Weights of a small mixture-of-experts language model, trained from scratch on English Wikipedia.
Size: 8 layers, 16.5M parameters.
Training: a variant of SOAP for the experts, 545M tokens, 8310 steps.
Below are experts of layer 3 (counted from 0) of a mixture-of-experts language model. Rows are named router (the router's row for the expert), gate (a neuron's input weights, with its number), up (a neuron's input weights, with its number), down (a neuron's output weights, with its number) and show model dimensions 0-127. Each number is 128 + 32 x the weight over its row's rms, rounded and kept within 0 to 255. Numbers have three digits each.
Before each expert's rows: a language model's description of what the expert responds to. This comes from a sample of Wikipedia text that the model never trained on.

# expert 9
Word pieces inside foreign and English proper names, often d, ow, w, ov, g, as in Hay-d-n, Afterglow, Fellows, Polish names.
router:147125157126087187101115141119080138136150172169115171118154183136180092123140128117137156116133118131111140096185155131163178119157113187108158159163175071137141108102126182130093147137134139123128166101086066148106064156142106188108101109054103142154093143090125171065103110104170108121138082117121111126096168084110093164167184083140154086030131121157143139082146139145085083153146
gate0:219124139153092125110094132198156162156139106050099141148142139176128076198153135133108159096137115120111095088162183159107125088153174084173175158151120135084137059166087147110155188162121165117117154127137140124151113097124148076135117151103112130125135119136136110071095101085112194151099173172115119103131125150058106132145069158168129156149150157107169126144139177164109083091094
up0:083116109159166173122188114042155090135137120111140083120126163116127115096071092147108159112087162151127093129201100081094124162094178130075156088117172140065071105153084147154122127134090151138093091163179125099119125116134126083118150106182148181112073177139132155108124135155144123169149133135136124079115174162112190144114095190105113153130127175055113168139125153153178125091102
down0:145146171168162092164166152109076135081083096053097122125167120128113217147083068102136100164103106098128133177179135095116107113174142073194150087118148122113140138145134102164157134093119109150127097078112154129065144138138149123147114088136101119148121125202170140084155150122158107146124108177188107143196163153123151135075093056143120154140156147119118116080168093115076121096156
gate1:114117116169100169139106146066155131105148169132083140177111095160076103080074135121165146150178132071131131090135135125139111108126074117130128105231085048122182082134114084101129170130127160100136129131108108146097089136136091160126136169097066140125158159078151121116108133152102114150122162111140117158197162111139053107140098093124102142100119075131104169164122094113115032144087
up1:154112114114134157126130154172103075112098144134153144165149092190055131185089126142090139138190124175173117104180180120222169125073115104152113140105164107117086173084195175114100093130172125134130136140103140088124121135116152094089162105081105161123169133112116075104094105099093129141130077143170099120171168108101149121130098181145119106135098115170148136146080138037093144110155
down1:060124121153098135059162124139160106145122083126112211098120148104228124115154119094130138146121149206136139143031129103048093121115097129123170112089107089109106131078147079132123122178093125153133131160097119127136086080126103110164078140146154122144110136148147141178098125175199111150141146165160134139123112150099128110201110113109124103116106100118137097102079132159073091121071
gate2:146154173121092107117093146143144119136146154141118128147121127133161152107183186124095144201133135141102126140147176111054120106137129212106183113090143088072135099134144124131092176138153110141131151164034172137085083176166115107129133139091087126087153108110068187160148138076095105127095189082134107114115202144117162161165114096168121151084087099104128074117138079143111157143156
up2:171120088115078118118184139181122154155127102195131054114158099134157131073103076079114154159173128126086154133103241182123113176149144144167130149115096097116133105091104114114125176104128152153110141133181114150129136106200166138112129069138153086099101169117089124186097122110124088115143116133188161144167122086146105154113140136111045115127170134148159158098135144113164097137074
down2:165154103133125107144094149107126113129197131089096126123137117124163138126135131146219137177119133146126137061148130182111110122179171155195096149136126101111139197145137099091148126089088084161117129156126098165136141142136103117115164142052111200131067145148058123112116123134062129141115089161117129094088146081109151197126200166065120168117113099161179134147201106115102137115106
gate3:168126188114082155149108134063115195102139118181122080168165144144167132100146150161127121110125156187084145089100146141148134100111121181067105110115170111139121153117154138071087130155093146176183177134148091171069095134149120156144086113171144163142169132128122124130094086155107164121088136094161100164113127148191083143132162042148083108170097180083135165091147180135090135110130
up3:139197113102106102130092227112101179166068138125119109115081092155136148120085139154133072152115140170138134125140098109150092107061102098080130103226132128131114137123073126122180123135176154075201137124164168138100111145110149040087165129152132060153148124138119110145160108104153091140148148114107122110133134134110158178148146156118133122097160158159145070144165160168094121096178
down3:167157105098169099156098132159093062073099125140088113149137139079115127175163108142169096085094121147145149115212096154121146184139132156185126089093138102227124144138102122146120148104087096097101126122138063146116071149193115151162075134113102152151080108092153155115117087192163139130082162173159124118147146136155129125089148097090098101080080128112138138096175193134128107097139
gate4:109179132163123181140131164102102113107164160186172208171131112154133110155126161136145141137097128156174120163113116141087136133105124156135110129122129156152182133114114151155112119158127222125130110125043135163097119113128109126125050156097125107134109087022079099094127133133158056116141145134185130096121129076126094121134110109126095151047154151151150086071111100169154090113185
up4:105131107101149110133151092144102136102214146143167168157114149142155102124128124113169137137090117159210094117176101088110150103133134169108130162087133114074117148083067186106131193074147133098194127099107129112116123149159101137158152138089102152143077094062176149193150119065137137110085118089173173148138139149089121115189106094124182111161121143125082159134104095069075119099115
down4:149141173099087145212097115133141154116117152121116108158139081135111149044089159142071130116148125118069109138207129150133113132117094133129148106101136176093110119118092121145101124116111110157114106157126120168137089111173144096172204137084181195152077118095121081098110113162114032121110109159098046118145169168160103130103123136122100107137119130130101129151158114109117106232150
gate5:102164147138051057057117118106048084139135180136115151134083108129154088100140133119107180078073142127169062087162096119158150125080140151119134157141107084099172117106103133124155108150079142144113122149097126126135089145150089161163127137083137223189154128089117109131158139091110128176088060114109115155174087161102119100104143182165149147081175134135164124134129129143171102135126
up5:108116144126170089137139085087164024115111080065145174120102121132099109085136127060128071137166153161138084111134121112110078131081133103104128128157074155125080173158111143074079069180156164110071114112117159150102164118183101110138120139176113109132074203120126093147117171137153102130128117129120104143103139086127191090147110079146129163103065158141119165117150174158111100135113
down5:143133135137099167079110114167168117079115147118087140123135100155105093102091103137067144108092181177155091139144141094139170123110098140141137160141126134156117051136133083105192106167091156143096143086142102149148116173175070161102174139123141192226115162149114117075125199123154109105111094105095087111150157145084127184127166168116154163100127125108084107064147138092124115171188
gate6:114149112109176207105125136113129127176114144105122167101122165131169097101160152048149151170102125088147173081137143086201174082134127143116170114102101077121123150142172071185097095126144075140107090114141108127153103098111091111180062147067146120129133102057173139099091081157133115146168096153156140114179197166112115139159098123147129138111125147190112149085121106115093076154130
up6:058097154091107151141138172148173162160196140154121113093104101131113089134105202130141178114126179152163100138151112170121172162075103119119165148097120132052114126140173150105144175131094142203090046091165106141115197088107143112111141135065149126127104115126137126115150141113150027102130120115067179165086133097095150134134175081099122138132121101123113139124122095109094113162115
down6:153150103205151179129117138146128192141065119084140105163123084159100131117149093143150092071073177167126141164163150111187129099152075173132102127146132052118085155163142136124192119129153154109069171076133134147157140139114097109169080145158152095119098154105070160107132114109194135159131146110129087120153078119128125106073126166120133131082082145202178128150141106139115159173093
gate7:103150131143155114121126159092101118191149139086078078142203153130230169084086055120161155084092113150194112109128155157141094137087122175126153095146121102115100116098168137156080135130162064128157137162093107149123119181144141100149146066139134137159119067096128141128109125105100133084180101113166199090133103128109116149138093111116077056167106088100129120107119096148131163121159
up7:151143125140086117084099128062117167135156128095130160136146157115087104162079187130091127125070063120115129153159168160124167128080126111109198171139145130099125169085132146152130147152136138074152136056129136127183059127164120084139186086093146163163083141093132121136157071143083125169148086156176132164120111100156115162127142121178130100089151188144090200146145168133174127094176
down7:102091120140167120163176139157092145118137185141132190204121135127153179100152116144107089079152121144109117083129120172155133146146124121057175174173122170115049135084158095079126106146134072081108167108148117126088095110085109139163128102092152150161110158157142142151116117127117125064167122104067059151122142191170158080131141166113156200124182139113126122147098109119134117198115
gate8:118093211156024113119134147117158168100146080103149145128106126104141114145149131173171111125154088133114106093140134127080151125140156133116171102134130116082112142105210197141097172189150050120097165118112082154067187111090118134172096084050133155101145114104109126087100144111129090096165093171152143101147169147074125199110156149156165145105140140133139145126132095128131143130163
up8:138158154122153142217142108112135174089093100160105122138162120112110153143123025094085162137129129110131134094111090173122136115150114064127122039159190177139113110128125154102144170108140144140138127105100144140188095147114157115103134155194137138148122135149255142069176151101130094134129142080125048137135119111141074096125113088119116102130136105153139096111118100160139181104125
down8:113152136109168138111081092109116099145171209102138110154120139085165143095141167104118108200074110132153195127149096101143125130136155170100180135117149176153192128133127106111106129107223095159113152128095078050154125100170109067105088084152077097129159102155098141106111111136076160122078126126116126128182105163119120082175141153087182119129146150097132068129169121153130114178154
gate9:096175146129139169075113081121059125117157140117156135115121122058159065126133124101134098095169163146194083112129158143120141104079105155119151104129169114159114085130122149101085159117176152135174160135098110189092093090097131153082125100032117170046113133110180140083156113078102101175140159127150155089048146130121110158145115114122156138113113153099119116154132097154077096180155
up9:122115128136165165119159115106160135103075096131129083105118091122137119099119123086101121079133122153113123198105155124081113146136172183100129150123108116143136133105165167184128076114158140131154093111091093096130208165125133133164191081128146095134120164120121023096010146107114137155152155112074030130115125129138133124077183159118113140126118089180139108121138153139109139187143
down9:157102128085144065142123102194114156089122168135084171125152142102099096086134165149120125154205134176140112093133173140134117112157116061140139139110188106173128107155048137093138102107089118074121114091066105120130162125066096103096134090133116168175142126099075106131097088099135080165143131154087086227148111133111142088164135120139162173123145148092108107108135072149111140170170
gate10:152138121143121119072124099065129141174136138177128187099140159133145092176114107145168123132089147136189088070158138143120108109125172135088170103167133123127148152098129110093042106120068153131145196085110144082062113114148090084160114189099153162149071150124119070154152114135114153103111136132168112124149105151162157156105138148126119096051124182050116120092175168088109110091156
up10:134068145121094096110136113146124142127151128083189154078123100146121139108089111110149122099129137138097070112135101099115069167137135090189088163186117130107114111133179127061021107084179110146093120146095194103128116138131080102200100114158117095192126084148092115153195132159124136182140115176169121136167147147118119104136144130117095105187083102167175138111123089144135112074138
down10:141131116137147172136101157138129160142157171143126133166117148125132134155146090167090129139117177108047112132190149117150152132138142097139142179129127127066113156144108124211104141122141166081137086099120091128091096118089135214109143178083117133120058075124107110108105136067100160120174160127155116093134145198157096174106117056132107103094195129105083119157137060110106159197159
gate11:129151129169160124120108090103197146091130169150151131114111133103170057141087119135122135093120072069117111135140164146176126149160217140117144122138131159133096141059105117072117168129122131169119131140149143145133112156135072096185131134097125087134107130106083109070141081127146153059135144131175171167122122099096155080152175122104196121086110156096166165094202138200141111175083
up11:190086142081137129147142073169162124107145134143131121139094112153146116109123122161125142110132194110201075113197147138128165131094106153085149144103159045087082132103133105133122160117145133122091120150127181158171147191152115088082161066201070140138102133179137142201178122136077175165091152164142106120074120138118090083114163118099129172116141078093139136109076130149127120150143
down11:114099081142102114156117214181138073184132052143166118101134129181148128148116136144100172138132107091104122134143161148136140157128170114127133102136133126065137162080112120144138184103171102132130131165144122103103111161111152112120111149167099151094127145176141146099109173078148134117154085185077120120134077108173190130070121107180152133133121133082143157092152077203127124206038
gate12:123158141148142168055108112112159150114164132137115124094072122137128117085080170129133120102173105128083184161141108104174140102098136067163137132111116148088097158102065157107126098104127080169073111110185065149078129161124118143107098131073107173172140120175137152066113188136104133111207098123133132122093125089099098062113147159085173124079177150125068148120112130157088102178124
up12:109106140175092114118104085092139135101135149102103136168145188095094118145118135113094114123103179183147165106109197207134162138168153118100142114146125170092151107144139082159150178163135096151167147167121134166103101114118118125097084154165097107097128151199091160154182107145082144196116132130110133134163074185090126167203130102158152098118139125052140102169083078127129157081181
down12:145124171183151075120113120098141095078100134095053116122071094115072128080085120121140136099125081085069146157168171164200163147132142141118099136179123136207147086112111174124114101109145165119107049121176101123091125146117113079104103171137156096100171141163115104113179114147081125126065091108119121119139143109106132119085113105096182126070096119143103118070133135104065099154115
gate13:106118181162122198095133142102118120152177182135134130116165130140185141197160115107139129071103077059117130155171120126170140125156144088106150100155143092139170099150138100134125128156090157092075119146119131157119161157106073194121076055117144190128095130131150189114148100196134127096131152136167113122084157131149084142057122112123159132052110108134136102161168114071097120181107
up13:126169066153111135168072136107072163066127090133060069126129163140151118054125130135166101160180125175104071170136146100161133113123171141137074101147123099135144137143123092174095112105209157103118205152134123094094101113119075087130151121185128133118088125182149147112076086136149070187127120157101094142144151139155123133152091191164101130148158071126101120104147117105133104098141
down13:099117133153209098161174114154082127095118126128073131105123108147140127090119108087148121198135153164132117139097149150113089125137126152083147153105118147107118189106108058127088108088127161182142197121144167110155143107134171086107157130097143085150153120064146072089139150110123150111197096148074114186127119140118196144101088194107153090134118213109153098111141115150068098161087
gate14:188115113076107190134099087188105139181101185170137184165152126135103115138160148127155180140162186107207144187136155115118117091169126114117134131180107147132165115102131147088098065147112138102128165130109150093118125176094147163146149179122122162116099173061147105076130189123165136084119131125151169116112127104086076141132135092177131137121162064138155047089141112157108116133099
up14:103138162127107136118070169081124088186050129097146156170119087095159105132102148112123135180083161180162100121101123122137161097136105137171202101159149186156172108102116092087168197148139161187113090093168168138161111145106110161096130098092149122111109157147071140102065155097152106141108131170111117145051143108060108105118126186122172092144117164141118133103100085129140090118121
down14:180128117098154088118128164145117165049147122127062128118105165146090083179182167181128068093108089065148112134039118142159173153109124109090129114122150108111103153110106170130144164115151130102183121101064196110154144161103129158127105131103170136120168098137073127127051123119134121092110165088154155127176156120174111110093090108128151092086157148146085101173093154095120140169104
gate15:076138111143060168136115106093118144109096101157107117100159117183101104109109183126138106103145088137123136163143123151124120094190157150149120120097121066203167127134132148146106138122073081167139167109103096056117096110077083115120105108136101114174139125160151201108096136098162168189142153160124164130124128112142130060127207162154163143049112134133117144048084158125101076099131
up15:093129113166127145126088131164171109073183068152183174107172146113099088138123187130087126108140148156074076090146135129152131126145168129147108177151096147111125136116136147119105157140156163085094140141201146070152139171191172138151148144100091104112083116145185118077169091152169175164101127186137187142095135205097103120148106108133162124102140173102164164127143195107109101141167
down15:183159112072119117076142171161186154141130155153140111172070119169195089181160109076105146100173126102170141149073158098084119128128106091109138154115097084123200050097155151125131104118117102192140107141123158151126118108091158093127089102147102161104176100189157143203134107166154133164144166116084157141102162111135159104164097121146118180140167118086169164170103139129117125147090
gate16:169120195122141160114178142125144046085159081192126148106143140176178147095178120090072171145098082179101146148128098148129186088187130146096130096136146111141118104091100151134122145196147127113159058180129144135126159122161138135125097127122092118063155185154113181140144083152166162077098186085131148129122107161103070125128165135140158162148154114144110163090138145133148120064114
up16:074175182144179125109153135098159162102133158136113100105155051157124149148083083121171090093105158165091135122126091154099098173110100115158093099130146170112170162157136081107109143097124131094127105077163115212147159145142143138157140115132196158140176126110144117097101178154127141166119087128081160070144101072178125100146155083089138121119167207130106165111145114157131043122157
down16:087140151110113102085119096092214108113166136098144185142112142120146138133151147156150123139128167117113129111143168066112066125150123105123113158092127124161171144137180205134108169118097149141119229142148139166057119156103145154101079122166113142112156174099099119181088106098176124091125119129120146145068114130160134077104139134167069163129092180111120126182085118092127134095035
gate17:150120141136071176161141109054172178095141158155186136149170112122174149088140132050116127047104160103131143126154110161154087099119136103094169104143149135121151108198143104149082159122093114126069105078142077182089112112088135148175161184130158126127120100103098114161093102141086049147156094155144102135099153087111114160131135112127093168104115143149138159156082158187181121162144
up17:097091225090103163071164002162105142111103114154206166042117103143123172120135119140143092112149120141096145142158113145095119122136143105093107122114140116190144115122091114116158149070175142176161150145134126095138110103189093196148144097105141118123147147112088107126089132125149134132113103174162149142103136048113144147103159136127169132139090111172164138137104124118141162113065
down17:151148102157114115129112177102111101198120119131094088209155124140160124173185108113189103143184127162119119118159139108147105146126113146174170148145155135140113167117101149176076080114130109133123155022129188089169153150111123079160136084129150120139064126148102096133113188131138149154103132076066120169147076152157175090120085098109127120109155139169110129130083110149209145085130
gate18:159141124197151099133109155140101095155098144143169111145146139183117156153187162088129164082018120156133124077143107099174197130051081111134128130108141120129135087118166169126135076204074124129102220125134148113077089119139084119122116091142107133087086150163130174149117099092167150120160157109134135140082121129109130091125138133149179142128111133127119094040116169119129107139120
up18:112089096164102114163149041125139095132055069079153156166152149151156103142151163115180106091099101178121082128080138154120139137155151154067127106108076177091203143144143146091135098090081106120119151079132159128106173110120109094143146111134101180071143117098125185116139114175080137109098161149109139112124184176154130162159139119110150066117163116177156098085148126087100149180102
down18:144201101092195151100150138150122100094145180114144148097124078167184174195101170134113114144131127126122190121125097168102105187142147127150163100077146087145124180114129101116116142144087065136110184131133161124103117136180154123159107115106089077115120063176155091094123154059103145140182132210138117154120124112143146116127101153155063175072081131133112099147167144142146075137133
gate19:185144146182187139077075177080152100071078144138082176095154114141134110166190136150184106084103189167168133134091114155137130120132143135148193112158074114109114177120100148128144121140091179131143113126074118165125117135140162147149151106122082141138114086113134074129105103138147126127098085146140128079134087135088098095104112159085069161139173185057150131134117113118077117101205
up19:139116151168089088150171119159169122159122062168147146119133161163138070150143075100072188144181075151098124157080105178097131111130163121110141077137164161108107089126126084126116148154103152158098126171070114166119156134134156057158107104134195142122092096108164124169104097071152178111094112112138106080169144130112117152142081142059066144082142126131146168090174184166122138132131
down19:182104132119070119098088147083189124093150112098143142129112113114140086134111119138078130119083105135164124119076119110145102107104119090151047114111118190108096148126100100129104158147162161104113108165180187146162112104120155114054122158163161152099140191145128155099131122098154165115117150127127155175142097134091105124076126115087040099191175184092070131120074050092093125130131
gate20:112185149136134212205117103164156145139163067064143129124116136168138115113166055070089132133092134115126120135175159154181152133173142128160167136160129110116107122140178144137111152162098118114089092179073101170140143132112108092125125156090113091138126161107110174173215136090069131105107118089140133089150136133142117143072083137173128142135141137148160136154086087115121042107182
up20:130104091196113117161119105146170100172094112170134117081155166169112112129101129107089118118075122055123123119121193034129138103132127162171193144145134127110127123083196142170132170147141171050166163127106104130127118124130114136089112137185099065060128184205134124131131124135123168158113206167143136142089154125104129134139134151162153104077136132102105114148164108070156109119107
down20:153083133108124086140115095193101068133117083121119116037132121098085164101075133157088115181149110110098106126108124071161137147120133193173176156097133201140095126143156149122109084150085172162104116125061123156127153177168085127167129113155170017133098130150115149092115135084103091139117113160133173116091157148129161139106116115148131116150108160119166117093157060153136109087145
gate21:109152154106151124129171132074144105117072164177101143172151151154160148123121135054189158091100126158099135173160097155148160136085139140128121182130188082107130089155175146115088164152142108133137124081172127173079144137119163152141194151108131125140095161146131172084088066119169130169112147139166148062129147124156172086059169159171116100099100116142161121081048159147096099146126
up21:119177176146148161124106121159162113135131110145114147200164100136159112132105192074097176180142115129138062135119187163106136130159139115087136137179107123149135068135157129179155162093105074090099143167088110146129131138145090137141096077113111108097120144171077079112174149090164102099112163097187121134146093079115107156165098135123111090088128079172071177066125130141151083201156
down21:146120084167178177130149142089112103105073131065167153120117115159142123044136114111139100115166118153139130132121098137123102166131120114118095072066167165110149165169191170152199099133112155134177192142137133104118176136140130087190085114147117105138106128134140108171109176117132134172134072111099120168115153136118121172101207154089161182138132168121109134175092087053175151107095
gate22:168161145128109139072146144116071081147140094180141143162064117175102130126151128164129104126076153138092126107161131167120132195112092144092154143124136087123128089093136185116115194104121128130100130211111124150086118137127087138164163066074180162170019161154145181150155118074164081120133096130175102168115126143120101075165178116138161106127129114127150185156130112118135136150155
up22:110136115109161102120101224134177115138160143105079125115099087133139163121175119194093051154105107135129181092126123083121112123115152109146209115121111057159148143091198128122112094158130125146103127101163105141083134114135132166113108103160141115156111117167098088103180146167099107212116137161152117120098131158060136201190102070110124154076091147099131141156131113183131111147119
down22:141180093168088160111117154152104180118093120092129129186134102137113127178194138152148175166090123193115153131084105169187124131110130102117077182173113090101082122088176082145138137141118130111100149135136168115097118125152143114104132056169102126127138105083159208106098102103126152186098121172174146099097112123155149141072110129172091081181115120151134146108109100150197179066128
gate23:153122187125071129111155114086089137101104179179125164096123067112180132133124112171121170117128151140191109076176143129108092146105106182156103143083084164205155191081116125107153110118151127205145191159177140144115115113132132077074143147139107110100114177145151150109057141106083128174131085102108120099098121100129118151100145130184120134106098049137179126147117135093092144123154
up23:162124134134160166147151151125186104109088112106109121134076100126179111196135077122180119077119109125177126156146106093160120127150113149127083118091116141139106115126191092120151088166079160077135114189105189099171205130153177077120068166105135124118154141158152062159129127142079065115107089185129152122113133091104125087089118145128154163140194100150135103133128095171192164128167
down23:085136092138079126087146137108152073163149145146071179097154183136124070154115095087159127144183150078054113072080159151128169147140103102076086133142175120141160151114090131099079116177130162136198143137120116129068100065159130096146133158176132114153137146124147115195100121157087129156130121184088103102118196137126135118159115085140194116157145115128142111150132194110106135095090
gate24:089145144094114135137096110098102092084099126077134102110156087129179131100100102127126064153109073189053112149147159214098064163090145143118168104161132111157150128149089053166116114125173104086122154158153087170093155151113092145154134100128138164052105144122167159100101112122128088130204090163156133150163172074137133130150142171135146091108134103131155064173132144170125123112123
up24:123142120152140120133102129100109102139052165094043129150114111129238125153128197090116104136128122121090153085183193142101121123092069149109148138150158092077135153124154150132110098141100149097139172135096076212155120096114157127132145112058130077086112108076120160137109116162117100159109148098112062108105141126121121118174205133146124126108149097106160066104111076137108127162135
down24:143048109120173118144169138032163145116094146160119122164092136099132150146092112103207154131095159138144199131034094075094082105159151111092112151104109110161141129173105149100183103126141125163150164077153152115119125120097145115176072174117135133139139177113152066126135137116169138152120076108127126131066136144141158078164152144132078156137143085109127165091122123113168134196097
gate25:176180118110111118134096136072170114185157110117141153146093159151118077187120151167125140158172102160129094169154117121148072070164101132070102151128133147100111133197140109155165147227138174151128164084136141141128157065123124147130153115127098130132065113087139144113182053098119134100121148141180105141147136153112109152154103091105130109151061176138184141142136176205104123089148
up25:091120126104136087174132143124114086133091083080112146098114167163100100096140137151128114108129062072193124169133126131176131182158096141125130103144145130115105181207060106140074106071178155099099128093141090120138135152149128158084138176104112154175127126180110137119152159086112084114161108132155119129064100108180174117108146209093098215165120102086119088168126109130136157119146
down25:175114122122110172147165132083113138110134139127189101058162176149132114152186118117076138088156172091113174166101139149076137093105134141130106135103068071103095163169159103145131139131137114139243123161142119140125101108130152144141104061181148091176119132139125105148162145121124158089170094070124142183141081146182126110184138120092108076143103123129072116171097121148139167188094
gate26:175137097106082128107104162181137109171146110132098077134178160139150095104137111138097179105130099127147115105142095113134089143111128209113118167118154092174149077126168132150123129205113170149087122114136146164093097137150090172153074131141207114117120131105133155099134118121084109134128056113161113162138131214129151160153133099076080103112169073162091134098114119144084033138181
up26:106136159118175123102078092119088130167145121109113126142139126132138137085136085142114106068152093118096154076186089115167155129177139138156104108209137173104170148123107115137066141149176100061124063132151075116110094101139191179090139186156119134122142125152143098086126136164151119115160112127158148153100170081147124177130137154116105183069127146026124091153118145172139147186172
down26:107128131067101093142131147145117143158121117125196124089092147122115182146093177117120191162080154098102163125087155132157125126169141116212150097118140159127153174109123071106050128106178133138154198109121122054152122117142111116128111121098126065117142085127100149159145121100134114119102095099088144158155117073177083139148102083109132148138144079241087169105129155152084113125095
gate27:107099118063188176100143068097146122114134225158120161128077113109120085148132108093095155111115110144157143099083156128144155112151147159114158122149107076108126215102134147079123106153166127110149093125209152085108126164184136174127169101102140095088072063108136139132103106089148116126166110154128134107107194112107181149119184147132131096143086156157162060128145120170114137175117
up27:181139183151086133161133167141141153075069126115132112167124167131065133144137173140187169100159108113148199059171122160114093139178139147116165174086129134107142191095077158168136147106106090143135130099123076165160086130085101168143126144158117181149113110136140134114097081151074099092097093116169163109141123175184147080109131150149166110101105108094128101189151123207140154108129
down27:167154121077076162138159156122136066090143198138114134199116086138142180100139148118186161137114103112090123099164104150144200142139145081210173074092190179145065140139130175086129171198121134102179158115087118137133115096108112105158102132052141090138152097123189136070129141134119125115117113114180128142086161128159126130139094117128125138162114096170132100131101131152157094100113
gate28:093100127124094106110103133117190138140115140124101194104146170166110101158131134110152079107081151140110157144197126113103116112140157180172171059136169117134102112115103171216110147170098132171146162130087130143138135163164125140137179105122084138109076125112157125153107159091185127169137112158134147095072147110156074091165168118209125129108151135143218104096196077085106139129146
up28:136192138114160106166136092117152060120156146130116126136113163046054133135117086119141085153110114138154154133068139122139128133097145091159065106146091121152180161119114128115150045075119112093122054137126167159147132131107116095123053131174124097104163093068093156142138131132114112110167145122108171142116120120175173126200136108200047094120120096118151062153132129134099124094156
down28:118112087148151177141189100123083077109196113106167075067088176151185133075154106140138120165157138144145173153079109168126118173104118164091151158100161142107078135158107080143136134141139106096114211123131121099072144121134080124169065157105149123129071123199120119183121127179109103096170105163085122142100117150123094110093151157115156136151145103191078142165128086134098160108150
gate29:143171103134114185105126144126135133126108117156110100122096151112114109156070126047171129084095169116150106126110116109189094076132138151140171140134083112131114092156134103109161102126190165123126118141115086121125097118176101167131121164080125102167118113099156114152078151131120090161118137092139123202137139063172166162210113131203154130132131148052170145167094170199076100156185
up29:141131098072086162174134119133136129152096086169095140122143124126174155104117098083129152094055115099080131150115125129151153128103107107093119138100131143072133137106087105141142149155151087066145112199130086105190097179063146124077106111158073135116163129079196147072122119092106153149110135054136151156142124162114152161218148132179087122126062076119090104133128133087104091100127
down29:068145132178200018100121138129091129155157176160115123084132139067113107136085117165154113112118156128108096112130152141110140132132137132116100130064110131089125157103121125153106141116120147110138087137097110127125113125167145191188133111124123136114086131171033192147162117182102136123162127149112083084132082151043171107074085136147166115150101106197147102120188111143090135092130
gate30:149128137105127145166158109121131193127107108131146225182173169162183083094193161133120109161155060135067149070175140141127067162138126140108090106096143094131094118112124099159176163140124107195122138100108109164107122179088074090123156143080140152143103153095138170103098127178131055124107116152147111128147132129162070095105080129132163131116140098149141093080127141168103121139193
up30:125131111167091136107093136140088119153152122120130152106098158151137113154159097125097084164130105100140140110169144213125188168082114136127178147122158127159182144111153132086145115196155172090151096135124144135107131092189118152117140058094130151197192173084188061163204140135123112110126150077088112097187121135156146177121141043108126108123116127108132079160123071116116162114140
down30:049109063109181076159098056134068119121122140123174131091104085132147148143146141135173181125104154131122149144112123160082074151139158155130142131125155160119126139190170135072152134150106139150133154107169103164080083132206114142109082198082122132135075134098134143113171114076132130152120145165140129132068168165157115062157187189115140159141134109136149169124134136168174164092140
gate31:095075130111069141139156113160162132097150165156130154119115186157113176083161121124125203120101098195115100101142119172065122124136073099080184102112160106164127109102088143106147176177155145158137189184095092116127096153164097146136077102133144159121110161098134155114152073182119107136125126172167084150164116151126119175167139107114085100104132121101148189049128137143075114184146
up31:102151165124118122099119084138109164180179155075142094126044179122131122149124146107093100161175168151044155124106145134136155124084097112108130132103110094197144143082083128113130157092087135152159126182099152148135142120095112113117179150108138156100142164127111130132081088049110141105134138102159158117102099123115111177092053073141155111122183161139131229154181163156146109096100
down31:122102150179156184146122174083178166124140062127101149139108125153130143167181092122096111142099144100184128115072138143086148173127130095092098145105097133109091111152135133143169057106109110127139160105210132149135122161145136189148144123114143061160197163184170087127079140170142151145106150082114134112130160040110171098054116104111164125095102153139117139116161123131110090078083
gate32:125105176127144112093146096116149159125090122124097148107164158112126113102163149130144148098087125132148129132136153155139052136155100127113095130130219088169107113159111124151087174117053128182122123082103146146096128073080095170128143166100094187127077152097144182116137087181163094195111140155115091081070113131149148149076132125093117100099121129160131082071156153064042094146134
up32:075126124136131126160148104112136124124190181160159131155152108115138091141182099116122055167124121143109127121191116138094098164111173144092162067102090163121132135105108096099047162130120104098138080109120088163123190113159185129153072154170133193121151084094097114106154162156134134142101140133055091116121159162124117168128158133072098164118108168084162157138134049147171088096180
down32:080161145157106184122097092119139188137142120066153181145079156110128111127154138091094142113183198103089109183134139163145135066111099114141098149187157058128167152100073157160111124107130136134149099128056122119093075133104123064099120161123189212148093117130103105099086111113148130106141161120127092135168140184091148098161118119118099083139148119113057104130119101163159121082155
gate33:136124140154122151108118157134109202140130124084136135070130160123161146083131192114108085104092142150130109083171110162228198118121161198161159156123133119109172144121153168126106130089145166129072139076132163098102116177155060102097138109025081152135167137153180094125098064079125126132144163129141097106141186108090113134121145104140138115137121132075130124138143162126114071129097
up33:187205118073125107101122082214147142118082158124183150164133105122196166103089124121172127086095109157094102142164082131132079122104134150115137107181096107115115125147107147151178082100097097158110131124105146116139090093129084142122119146126120123143117098059091154143111108175136151115084052111159050140096093120133122086063091129091102115131147153179155129140086079076090102097132
down33:148102118134123099083121098085112085141200174081111127094140127154141095187139099062080129143152170105141105091107098146102104104116076159089069112109134132140150159121107074155152120117105162125164037084099093124150150121070157119069127055135157196120133159175132135119087123136153136157144152079121149197110096112178109131134120176114082149100177119159162102147181146089147148092128
gate34:116102160134148164181171163112112124167129177126118083139134069132158098174173168134108064036133189145139082149114123144170145134111189073147139068114097125089146122154108171161104105103082114165159087120140147161173154115066132169078084103125096152113140141071138186133130092163092130186111139103114163119151144119163129121151140146083175134111150081131154054114130173132119094122168
up34:134155114140202100163138202131147125091114129145134158159157077123157066041109138053179154170145104143103177125104095157154176157108117102189141178124105184118141092162151172163134097101133165097130103139096164097092089143127138131135095098164146134179082184120171160116124112129111162117125113092100173155112088120106094139138125051121155141156111139119129106144195117104065153074121
down34:163166085205209101104118120140136122119127153146109150119187064112126131079078118162088117178143127137110098119144143133137120092188109117116153093119146162073119123160124134163132065167124161080120158096149118091092116183148129128117195087128100137170118089115122128075120123134173142157112143098093137151099113105211180123154093139138149200064154156200106177093144100121084142142103
gate35:079134149204110106023138116128129135142141153171139139132151127106174176108132141123190116131100060082101118137182115117106083164080134118105134117035139138080104146075082120161141121095116099094131097110149122177119119190153184134149104074143182189165139147090114134074120142142144100166168136149093140082097156109096118159083149176095137132086090146133123091121162095150128159142137
up35:131068115162151182095146113120085121085148142110122138096074203151119130137160122151145127078113056115234135132046120109069148111148109153117155167154159142169073189110129113152120130145088105088134162152113116111108136148114107143087087131168164148103135149121138112150096160128117115141121139176135129180122036117116164143128137134120153107181169119065114171130129150099200155126193
down35:132120142114126168142091116148095119105112138081185101101096166187119104143181086066065132117134155117054127073145097110137133122119105153145153106116108092096142164091118212091101105167197166145108111128158146127141162084143145117168149124145104163161111154150103137105135130108168104093212152109121147191096121201121132143068146069171085124099167150107079122155058108125137104099103